Weights of a small mixture-of-experts language model, trained from scratch on English Wikipedia: a variant of Muon for the experts.
Below are experts of layer 3 (counted from 0) of a mixture-of-experts language model. Rows are named router (the router's row for the expert), up (a neuron's input weights, with its number) and show model dimensions 256-383. Each number is 500 + 25 x the weight over its row's rms, rounded and kept within 0 to 999. Numbers have three digits each.
Before each expert's rows: "gets" lists some tokens that make up at least twice as much of what it gets as of all text. This comes from a sample of Wikipedia text that the model never trained on. Tokens count by the router's weight.

# expert 26
gets: "\n", " |\n", ")\n", ".\n", ";\n", "\"\n"
router:509548477502473534485514457503504511463495480497489512498534498538531510510517524492500513525533512522511472480499519515503509483527466481483477503532526475516504514521409474503483463475468455531457465439527511500515458507500502489497492515459458514494522484522485486517507537518503505454547536493486528495506481473499524531504474494507511471511469480517491497531543513469543484558505
up0:517511536524506495523520523559439539480490538473483511484471505468484540488539519516534478537530503479528478516463494478505541470495489541492509507506508422474500552515536487456486505481469488501484504476532493493449514516444480473530508511476512483544514522522568500512522522498494543493499494505451512538460510515512499475539449470500511479510500506487494470515490515499527488506529
up1:542513508544470459504483475533505468529532485509539495485534471517478473486505530522496493534534477515493541476547505530489520502490525421490503502490475501487474518479499466491525512506509492511520521497508556496494491529477489479532459486495477501528561524483485498513539504487475517502464490511468517515521562524486470523487516500493502519491508468477492452492482510546476493470483
up2:505558497476491499515463547505481495500464476423499521475483476438556505469525468502512495432451470497498491493511514501554491502521512446536488501526525499439508484503479521474501511512485554515501501522453521558515494507473493498508502501501517502494429486466497461518502510479540501490492502486467532525495485500523506482495481514511522484502521563501489527514510507473471504518490
up3:464483470482489487500525509475461487494506537510473533491492459482514515486473514502526475519515492543486503528474514518486464509523502493510512488514527513516493556520460497473465501495470503514524476493496502495489492535477481492463495486499478484455520514536540516473511494481509486510484493517543538508502506479475484487497515440492539461500502517498500469502489496510507511499480
up4:482499493486531476514519526506518537467568540488480519513526530493471475435501480466531501509487481486515509500489463473538512503516521476490498459554460512515508459468555477518479495495481528536493481536538486519467509499470491467504497506514520482486493510488500503478489510510518499525493510521488503499520537492458473521533478551493477520560516481492552523456499500486472504497473
up5:516531478489469479502497509476498496485469491494481503512490476503521517491530495495553504517490456526473533506533513499561505534477505519512479476518524554475498490448511495492527444509467499468483479461456506490529487499504519460494510486498499480510480512536473517480528484514496567505513564510495481417489487484497507503468484486497492506527491527499504551497464508478504521471457
up6:493482513475472548518493483466510467455519482490527503520532444514511504504484508497475556467448530482499512475497509478476460513478497520462508509517516471501511488524552506519517507505526532500473527518489516502503481504499522526504458518492472496530488532471505516458456517500488494500531475498428510483508524527503563431486477513508535473509473462521508517451506552504489501517549
up7:469500549491508536488503486459490509477490475510513518542504483509486503493541479508492528502534423478542545497483491460512494540520485518510525530492490541513471483515481486554545454482468485507492476512503473481472529467522542501490500563520534493492473464429514510502462508477504507501480499519533505501484533490516530454482455493480479464543483547503488494506478521451526510466485
up8:456481479465517494493504507519519536492473484475507481508531525481554489485486502502490478532501471445528469485520509499500488512489499480489465469518512497501492498484472535542456464511493516474463471495498523513492486486487475514508509515467533479469473465531487546527511452508457531438514452472553488490504527505579528513506500521519560524499506533500499514488480488472515505518508
up9:517505487533507491480465478493488487480482488459516489480515501498474522559476453480531499481512511468515462473491492526490527509547508478449493490514490479485494525470456485530460475502494482553502458508486537474507536497485551512491503477492487507498470503528526465528511507512493504518547499480506496507500504503524486508532481488504488470488480549497475473526488464465520465486475
up10:532436474562509485504486476519534503489535505555475536494486471482513486452489533493481520511510476530497492498461525479520506472462493497518503521479510499458528505476448489506541502433528520510501516469471490530504471494490499485551501542550465550512526501513499517500507467516553504453484538480523489522519491493494495514534481482511495520495531534538561498504514519476493493518502
up11:516513500532476510503501523501444533472510491524501488434498447475505468508472491479457516496480490543495497511527551482491519528472552479490492499556490508490544516430534500529523449493439464508508478476500492523469515519483524511499496490493465540486509515514501519509475502525446497506508496498544509439481510500508466489484506496495535519531520545465503467474501527471521486451521
up12:539476526502554535470475476512472499501492523527470543520470482492515504512484531451559504503514466520498522500497516482476480528497474495495542467486481482454514490508514490531494475486530516510491472515503476532484511502558527521511530524507529517480502479502546498499468486494563518502474548507502477530513500497460476509478493514469481530515480467532510559469497465492507523529494
up13:513493498546513532543502475540521509475530511523482530517530497455480513430486507462484525507482507474469454501461468543479498541471515492492506474506483533522554520526501525503489440459515489528501495565518443499523484520496498502513514560545541516489476509525523502504553535503484484489496486422520499472478460506494503495507499526504533518508533495499528505493582480535468502497510
up14:506537493525461541505436509522522562434487455516530511507499505496527542496480523488481518473530478479534514520485498506465492456443509503502506460481506478521515564495526518518473461484474511503526489466462481506544526493486504513509482508481493487485476475522509505481491490531493528482458513542535504508533500509531514478468505490489490503504490487507503493523515534484489524523492
up15:499466518488513523477499479488523465521510508450452515518537518502531516467513515474535520476453564513511506516491494509513545524469465503468497506465529482478486513500495472520517514485469514488516501508505494461503488477513504530508458497494485459512492491465520497498439443497472537499473529510507497521532532508479510512471509535492523502482491519475503502489498505503507513542493
up16:540461492476498487498481474523499513491525475564506513486502469495486497512497545504500500472508448473507536538475474482485489510462488512525488500515489467527458543469479491501562480523516501489436459527527491442502528503514558478521500511488495493552547506492493528511532532495473546533492507496493516524469498515534543459482528505442488453499487451503497508454459519519480487479537
up17:488494447503506505526493503564471488502474523482514532507498445518488533505494478474507523474503514492496494518468512486503499530463490471485491475462530468534471450501531497522508488526482509479511504542457476487527464473478493479477483533494515487478519542510497483493501466539493484509508518469443475506491481502500509496513476493514481450522491476501485518472518513523515536536497
up18:500499464533517507437516484543470474488483482513484527539490514531539478496514489434490508506523482536520500493499456510532493502462468500505533483494505496554511454463476488499505490450518502506479489466489502455512486530500539505503520501431517529511508518544477508542494468554532518472475528505516540496480515466500495518478506488489526518510530551485468534454474511460499446508473
up19:541507505467469496475499484505484521506465492450543477492511513482501502491475465458455509468493515496493491565462492481483494504505468516493475492521530490503454489530513510479496525505488472528505440491513444478546498505460519506489494551483501497481512487448469487519475505494513517451512525461482516514432561469545469488527518528506483482549543549493501475501492490467507522537503
up20:479524482473480484533501506482488527510530483508513468468519502503481518504501541527498496525508485499506481514463427481531484526465484522525512493463487504495477523463486525525481495498461518497515496503485512500495519518469502535467533536559518527507487481493481488505535510531501495466518533524486516470501426520492495527507485466500483465505514522532503458488458489506537492521493
up21:485479508466498465482502454451523476472491491520502484506491539506533479502508523446500503527495489528523493521474515548503515507518512482492498471510534542488513488531480495552489496471448545495485539417495535492514513470505499542512493553510489497466453491561500551513470449478505514491478509515501500446532527508502486521483494455526501546502469553475486540473476485507520503501516
up22:506498485512484521559491492491510527446510526544518533494539497476487540449521448545491514529491503465487494495487538508506492539529538551513506475536527509486516498464491508512522463523494492507489508472471477507500509507507502480456513521429480484518446476490509502490486496485524491490516524501580530499479474543499522508518471515507528460497491498526510519505507496469506487475536
up23:493505470505510524563505485517484464477503482465498487516480505485463550500497515479480503497473527501453463540514499497515517529459544457484505490440525484495489509540494502531538460501521505508505476526482503490539521519518499543474512589471524464493479531508545480561471462524518488502533532476508509532482536490492521466428486506480459486509507486481450481537540470492520501479518
up24:463509495462529467534472516476509566480493537478481476491486466501517479530516533499478519499485521542513545490523505452505557532498462516476509468570519498485510490525542522481473491525468460492500458546506500513460502512495503456521486440527509533471488490481524524448539536503473522509556497472476501483522490491523535488486510513522536526531494535453480488499534462538486497492520
up25:522460487500472487518507433514506500439534525425477493478498495563518507509455522458517498482519494440495514499486535525475499475507507503486522471519443472531504525501519507527491488477485512536568494520520429507510500476548481492503507463491494491454477484508521489532541524568497504513517491519496497504484484497455471523497490517504505502528506510519500485502500495553507504462487
up26:486530473506483481469506495496516457496476507498516533524509541495540475542496497447506534533425499494530504505477505535476482526439547506489510507551529518463478514459482509517487455474499506495501520469508527460472524499524464509502482486487505520501492486503525505491501521495516511471490502496461556448496487526523466479463492451497522517512510554535468480488459503498503503498483
up27:508454491474503487469511452516470537485522500479474492526513499488536525501494549486509502481488483458486517552489519492521457475507515495482443476495518521489479514504461472495468514501526502513531494510492460490485507525583527477543499476497548505455506514510519514549508488559493497516532480507502537507473487475496504507506494462491515460533502554506462451477476477493551479459521
up28:507525487498480453518481470496499543526486499499515517488479580493478485481465498468497490467477471542540517488422489495526501541495484525514526508503513492484463503521509514514508507523535484516468477520509493501525514514500505500491466523468523495495503509491479535508498539514499516504504459518498518506463502487540475496449542477497482523467509508509534475531472520532486532474546
up29:518500527541477486545513487484468521450507479464487446479502518515474517543474524486468502465561485488494503511547496499485452468520532501490504466510482492509485545523489523531469491484519497488525508495517494428509531495525504514485541450511473515481445465496533473514526544524509488552510514499460495497552489473495451533503483475485501493526478491512496508494509470515479556452477
up30:500476510526466490512474480528513494470517518543468466507472504557464520515465491503474484459500513503473552526507555490479480538493523480517540460491494472488505491553494514508493534512503488506485470448505496461526505485538482509462537522501484510516481527519515466473511487486511533532497547487465479499493549442462488498519523517485469521497512469496493502511505518492490492517495
up31:516481483481457545509536485491510536461463513488521512453491495543515503484520484498514547484506504499489534448530506503490496497521523487463471452525488497480476535497513570469502495502514467514508504465472491475453505494494499526495488473464511451501501458495532544517499532526504488511505508504475510481537447512507538456472463493531505499502512518543529526513505528487498506486542
up32:546468525522538451478461515499524466526476441502506529444515540477439484521472444562519522476523505505530523500458455510473493464536522530524477464463471523460492511530458540531494485474514487484454502513510517476531545541507530505509525475483510463510480485493501471503549535501488521525448471460452490494536525478525474473483517508508458478499478516524458475523448460479505489489469
up33:526497471476519509521560457489494528499479494464492527444471523534492484537516468491508534549532482521463481506498535483481489517523440464478498477510527511500502528491517487473483482503497495511508523450542488510547526504484469540457517501502492570459521494511516479486482491507498475467518529514504490458538522463460499507529474504525514541541506510464511471514500508501523509498505
up34:472467536522496511508506514490468541496528533509521506492536560466506475482473498493500495484459454471462506540509502543506500529513505531495481534475475501530539478526465501481493513486523509538530503530495474491525532504471475504507497521494428507495510499495449537511508508523502468515540527468507541501477513506494539494499470495501473501474501485429508482482480525536508477490536
up35:474489488507472523521480512516533494477476549544533499555495514475509508478514474464536494487526474493471505481470509521507520520504486490488537504475505507505530473503470489503451463487485504453482483502531486492496511523493450473539463503501481526490492499508525515479475521477481484468499526521507537512482501488491513511532508561511515484474505533528507510502505503500490530496471
up36:519498473530499496483492498523483492492526475526520527515482470490515522471501533479485472535471529498458505528476548494491464511505501476489484499518541513472537493488502507490480492505528523450481505510489472465560454514514548496523559501544464469478473527482497470505492483505533498506495491503500489508516483472517498485477509507515495493526530447465523536488530514473533517502491
up37:510530488463490503503482472495497503500499488511469504432507560517492494466488526493469556497527463484474503473527547505467562512476504523499566531530520517483493519554496518471512511519482503526535494461484486481527537489496490476469469461500446527476525503539544489504506508494477540499523520516505508501531532450508506500526487477502500495471539508486509443516509519507454513509513
up38:470486459530509438517454506513477504486500520482539549495492481500490464501502467540476478513491519519503541483480505489521496477494473475478483488453466507500470513477515509548518505480486485518507502529514468520484516508500546460481484523507500523509573490468522454477472528518505528534541510473572499451478553485518479501498431473535492503600500508506524513491472518485486480506484
up39:481454467501484505497483503531482487463535480516525462513522504507481558495480490524486523486481536497520515510504521449522496505512523454516485499470503449519476517478460508537501505470493489472467467536484484563485534529460487509516520516504479487492476540533508478523506509492461461515527493456483469517479524498512504497482492489467473479480478504475544469462540548475494508527510
up40:471515474495486504508493440524498529475506496509449488522501464531501483551477554493468432519507465521514501497517486501507508473465491524500478492521478514527467481444467513476513498491468477514480451504537536493479483482499514461488501460499456519508499497546525517493490523557472536457527508487451507489503514506533518507505472482504563516483529532467509475487499482537534567488453
up41:507561498504541524530516532543510519497548482465503513524493480497494525513509493476493528501482537539511488518531517487510548516510518543512488476456503477501462508529512504524480514474469476501509487540533468546501520484505504497501498523507494460503527490521520475525506529464518486496516470464489498501481475504501482515545496525521482497513537482519492428495509484516468467504506
up42:538462494501451538486469483501510493465484469482491496506535503519504514526489507487534454487549496539478471495511539518460531472478481540498497507483489502482466465505543473539499505504454474530508485496497540516509482522493582503516472496523468475481518503472490508534462495498533512492473522506487466513485501503512530532492534506505535502500524458572480476498504495517569543486488
up43:508510480460487524499537472463518559481531501508499479502527497485555485490478516467486519501503515561529486510438495490474490463493506500445484520525466521518504522519474520492441488515472492479520485488521498517483469462516471482500495526501495519544489490522499504496476489484525495501511464509460537487496505507520501470496475483497509489475495514544544492503517487519482453512520
up44:510529494520492494543534512502513513488530461499501507475495509534491522508447528517468491519462504513501489503510521466464512502477492462472467535508507503495485503499462485493479453495490519518514512465488475476503500486465491501485494494466453474486484470525533495466514529511494478497509516491510493475522549489462528488473526492512516468506533504568495480502450473480503496502508
up45:513502489519484498477491465493477491484518528463442505513489489543486493548460492514550531449538538479495466542477501473552503495521503525530509520502509434498491537528511506495489533541455529549503535504484525499511513473436499542480458568516511516488521451482521482514468467465497489515503489502486493504526480510497512511478505525470513473527474472495483494478465505466590487484482
up46:561473498508533527503511498496469478482506426540567496496498499515483507561467514487512477464541528516478533494550502508475474528469536528509510494474491531504506522514509507532519494523503440434491489452499530485495503509504497523498477491523487475508524588556483493515516493474479550450520535498505467525480530473475505494543477491494458524462474500528492467464480497440493536519516
up47:481470532498527521477499512468511511543502512532519558502448473491493516430503501554450489496513452482471503541512511525488476503448488500494500497495484521568514521506518533535501451488469445481550482460504486504488523481470517490507503537509510539543510517484494526499527468485544525461507463536496553511499489496486479440496478490518540515450539503474517476478510468503485509455493
up48:506572493508490507543531499479481541483519504565487473531519504492486458539484519496536507461472548500505495492472465456515502479471508552508516489477498508472551516509474507501483486505456539451508470528574509466487489478513539498481479538533535482518512526459499481441504526496509514539528486494489493481505529488545503482516478472489487474526496503500497477461460471469475503502514
up49:563492509480433483538525456516504545500455468515490516523494524471475505479504489481512500478476503514467530492517506489496521529545489504473452504492499520519497506497457495495444443493492481493490495492495466532498524477474469507558518549552508504488499487487526480508486433478467481498491488471544491484486469490472532490539515470447516486495535454537503511510539465498486494464460
up50:467498490524486524497485512471510530466567523485487445470515509507498491516509514493516505493556489489526513459548511525478478532552503480480482501483539545496514532507533501495470518539504477493472536534511448477499534493490531504533492496480449486497487513537478536519479516489455489508485499511497521444553493480481483442505488507503553480468487475475501504522507483518465517523501
up51:547499529459491526485505503500516472534484544503520506480526483511442476475490520450514529489492492506533478520492546486490488431490502508490503510508552477505496488501489507470499509493481485534485526486497514490511518497507525484544496434495487526489488506476512481460515484510467554486465493463474531466508468496489499481541490513490526497476457528499490477553485462473491498504503
up52:510508500526500527507503458505520489485544496513485488522488562524491472527518527518479510418524499509533524481521480497498508502487511490527507508465478522502502522481473478513500512518471491503500555477505518492488505483506497537478516524488487517529525510554504581513480543506454514482498528521500484497467522463497430512479500534491512503501478461497516518492531558490480480526485
up53:518500527480492464488503500532454511464495513488520474478535526489484510540509494470510432535495529487524537530513517506515466532501496499468489515542474482477476525510501498528537496485504492520495532489507490515504461486547500480450527507467505464502498515507513498535499532511468507479504518478546529504531502491486486460520495507451511517499477509483459477508472492498527506535443
up54:487490490476513507497459520488508498539504507580502471486467510460458551482491489476524451526532516475507509492496500529505496520491471506488516494498478496524489462498473587482512475469525483545492488508507480515486543510543459477466457477524528493501530473508472505491489496533480506477508498490504491520531519569471540503498472477530516501471516506496467483504500503552498496506537
up55:475512499482472508490500522448501521508476529504518493469475462462548507479490556494532521467518533486507512468458519519504488551492507489535511513535543470504511532501493540482510494493464459490483460487482495483478515517523486474491522498497476502536488521492499475505502465499495530541493510484489520510506493511508481477506475516511533510472511489493510455515477489520461507504519
up56:525445490514534499509480507490501526541518474517488538489505468519531504511475511464455552516499536479503558501497451471425525479494501526454485473493526545499506509504476512542505483512507495489486528515499460515478527513498528521483473555498491490474515513451536525456525501520463471464522445505461524518520461504476494462498458506490463493530488436523492496442511534468483459519532
up57:560517505511569477510487538466485458517480504487516479463431515517495496511505502546540537499502466503511501479517486457505497465498442510519544521483504536478475513520529476492503514531488507518438482528509501487493501536529495451523471446519524534481506488480542502470481499515507516480504506520475485539487510498511533503505493506432464543533476499513463473511507455514562537504481
up58:478534484527516477552462538509472465486544464509536479472494521498457518533501492556504518538548515505498533507485502468519504513526437537487497506477502536485474519548484494527486547508507470492482541528486471465531494478486499492466502457492466461491526518509525453496491540510510537503487530520492492523534510484502483516497508494500438461497492510492466471509472530474530506548468
up59:493516543538517491524519475495495478516481483514529482486515523514525517554540503496414491514490538558531496503570483490505502469504506530495453496513504557519525514503455486547472480502509439477507450492525499462530505531484526508440523472527514501498518490508488503498518506515477476497549509519508501466509496478471498468516496493476542494490486486487478486496497521466521486469489
up60:542489470506486494550511478519513474525494481507491505513478507484471507481454483476516531490482533455502504527464456439516497506480495517488531536422512470484524501517498489567543519463519526539476531507504518481533521481481488496471478529514478518493525522486490499513486450512473537503502462500480536531523476500489526506518511512491477491488532486519489508458518521460501484496494
up61:518490453452508487453529519482482516516487494546519477483485489489525458486476517503461527554496497532479487473518518500483509473489543500550475526480505535521502519508495481470465497503483464521518433476519512546485519530513492478508513527526480532491504457522509527463482475488502481464491513504475536496504479534498469482513507512505495531444551515462495465509515470513500513546511
up62:488531517488483490494483486516511509480519474499497496492521478520512441504517497505486477503464507486524488487577510518548489497524472504474441501504500487501518510458489502539505477523501508474499509463495476455518453527473470490486526479454511437469541503522488503457496516515455510496526545525529486532477531519486518518522474502525499515537503501496504485517522518449568495497445
up63:478523515478475476499471503504461486482483473496511481493529470531475511545547513539492496518533486490507538505513509529520505539479467489500498494514533517510472514485487511522521487526504476501499506502505502454484491526458475473472490487450460462483552469524505533505511504536477542498544516524529479481493527495493507500508499489502523474553513514503487493486471499449510481521504
up64:503537449468511584508492515472507539493553501512518527520491494467552458521527513486454492503507492487538531491547476492501490482468474480544495546510529467501494502467509495489461487506503479514475521480502498499475497545520473497509519511514498482549468459467529526503495507523470524491512444492485514492537464500547498515503496505479526535528511485465483497496484461520510518486502
up65:449523492463487494524509525495526531479477524500480485496495499546549506514568470520516561493489526486532532515533503496503533539493466505524477471490529486524515548486487486535513501500529505457476527542513486480499516511453461499470481451469483487487451483526512532476511468503516450503527484465495563509485520504514543531504485513571530492497529471467489481497456487491534528447520
up66:491467469468477528480483500461524481521510482518521570527483487503476538482528505514475545517522466513474494514492466491462501519553463509521513511480486502518482472500480500545532523496541496527484520509521516486463492561512469476485480534498528489506457496452525525566478510487514539470523474499511517485519491508504558510460495467488527519472496521516512504490511473478492507512454
up67:472451516514500485480453427513480468455493503480502508512525530508497519502485503502455521541524529561544494469498475480491515530505492521482446554512522489490502506531499495500535493495494489506475543467508548497559505457520473481540497523496459496503503508505490475514454476492502538523531519472524508505489523496522489535511500498487522478509492527468453504517508507478478476484499
up68:527475475486510554490507484566522541532453468488527522504498500513504457488499515533452496493504502501507481497475505492472474465458501478464518514504498470514445528514457523479511473473495497514510476460475531460534498495523487496450534490482523469484486499476504488481497509499502482496490497545500521504449508533526493451518508498494491493514459502528499514497492527523486510494507
up69:502494486501554499492481473474495513497511534493467562534535493499490527452496460530456527538510506515461508514462532473486534486494484486489507502459510518506516503561495521504468466498512493532504523517501482490535541512536456496579487541445515470463497505491492493447540470462523514490470484492527503492523459484532506484524534510491489479481497498487466538467533473446492507493518
up70:494485488494502468496431479455497498524468523523489508497532543506495458499525481504462510481523475509493494476534468499492477498484484533536521519479514506501483531494503479500491576512503433476459506504524529491500505486494481468518506441468508493476475465533503481510462540510457527515462505507532535509486516508532519507518485524503533474544480540513480475477503501490500487495501
up71:448486521515439486453493489506511516468503520512520512510480456504484517516497511494462525481506524513528512483501533470525515542468488497482520488484506489547500535486496444506541524433477490451490530469495489478489479498473494472502489504533498505481542516531507517518457478489498513523535520508455464564505494512488518498474513498543503543535478447532524524535554525521531446529486
up72:491530482489519517478543514497516554500481525498485542514520514457533498498496487480442534507470509525464500502498508526502461545427478529465515525497516548493516492500494474505448448472481467470509463508540459518462510510501509524528462503521480493474464496542544472525465477496482527499480535460488471521476500521480455509522512505508500506536540495481563470532521515508463448539482
up73:509491530510493444518485477479499504499513509490477518499564500471464488490490527496480501509507517517545485483503483467521554540492462514500485472486497497456496529477476471506546490567462476510436559510538502533570511510438529496490533518494484522513489515535507517525452548484503518469507505468519484491477462488470484494486484525482486530538514559475528534496508484493530471513498
up74:531497507530489487510508488502489487458531509498497484511536542529552467518544482469542492529499526492518509504522521498505569479474502457476483460527510491489464502505538512477495498520505519549481508502498513509507497505463496491497470504481508495491461466517505516497504490535532503490529499480482495510502577497485493500518475538504493534511457492482508522510519448478562500527555
up75:510514536507494507499472474467526541516513495458492482502525470496468497475510499478496445484500506489545520511528475456527503487483469471517490523484502474469510516485484497461495560466507492523522474554549506467468474511508485465492486434536494501539537469473543462492471493509471531511530523520496469512498479532475483496538463471514527481534511528518509452510510499513515478501451
up76:467487523481513513510520452496489476522473483496536527514469504538506526465496483499499511490464469496538496479485508493549427533479503437477487504469560441516504490503529505483483489508490521485500535530506525502483484478507485454493503483553519532457507506487464498486482489479511541514463520479518473544462497507503496494512517528509479505500501502488470473490498519483501491554511
up77:544481495521500524478475487535486475478488529515531447501530510481499510518491529477539485493495469475476492478479512498473487514458494514518478438503543490521464516522470506539465498476505557506473518519506515478533471472536490538555487487493492494495505483508479512513526467487491542521486541497512436493487479468515544531491510487521505490518473506516513503524490485556502470490527
up78:538505480491495511479519443515475491481494499519520514499525501515495485495486463533515474482527508486465469549522467482539511483480493473497485502520539506519499478503495535556489530486502537482499530480515488470521513457463464470479467562504505462503474513499498520517492468513466534482538453483532452524504512487514524476528492515453521508525511497450502550464522491515476519485503
up79:502534542559501481489506493482453484442532493458496535465513499524523527528547490517488501483488485567486535497520498507475481503555520478485494478477574497524473473502545526505485484526472471510525482484506489518501504543515546481502507510488487446492551460520460531525510505531476506491528523493532465477502522481506492495516491556536507461516493495507488515530524455522485485478471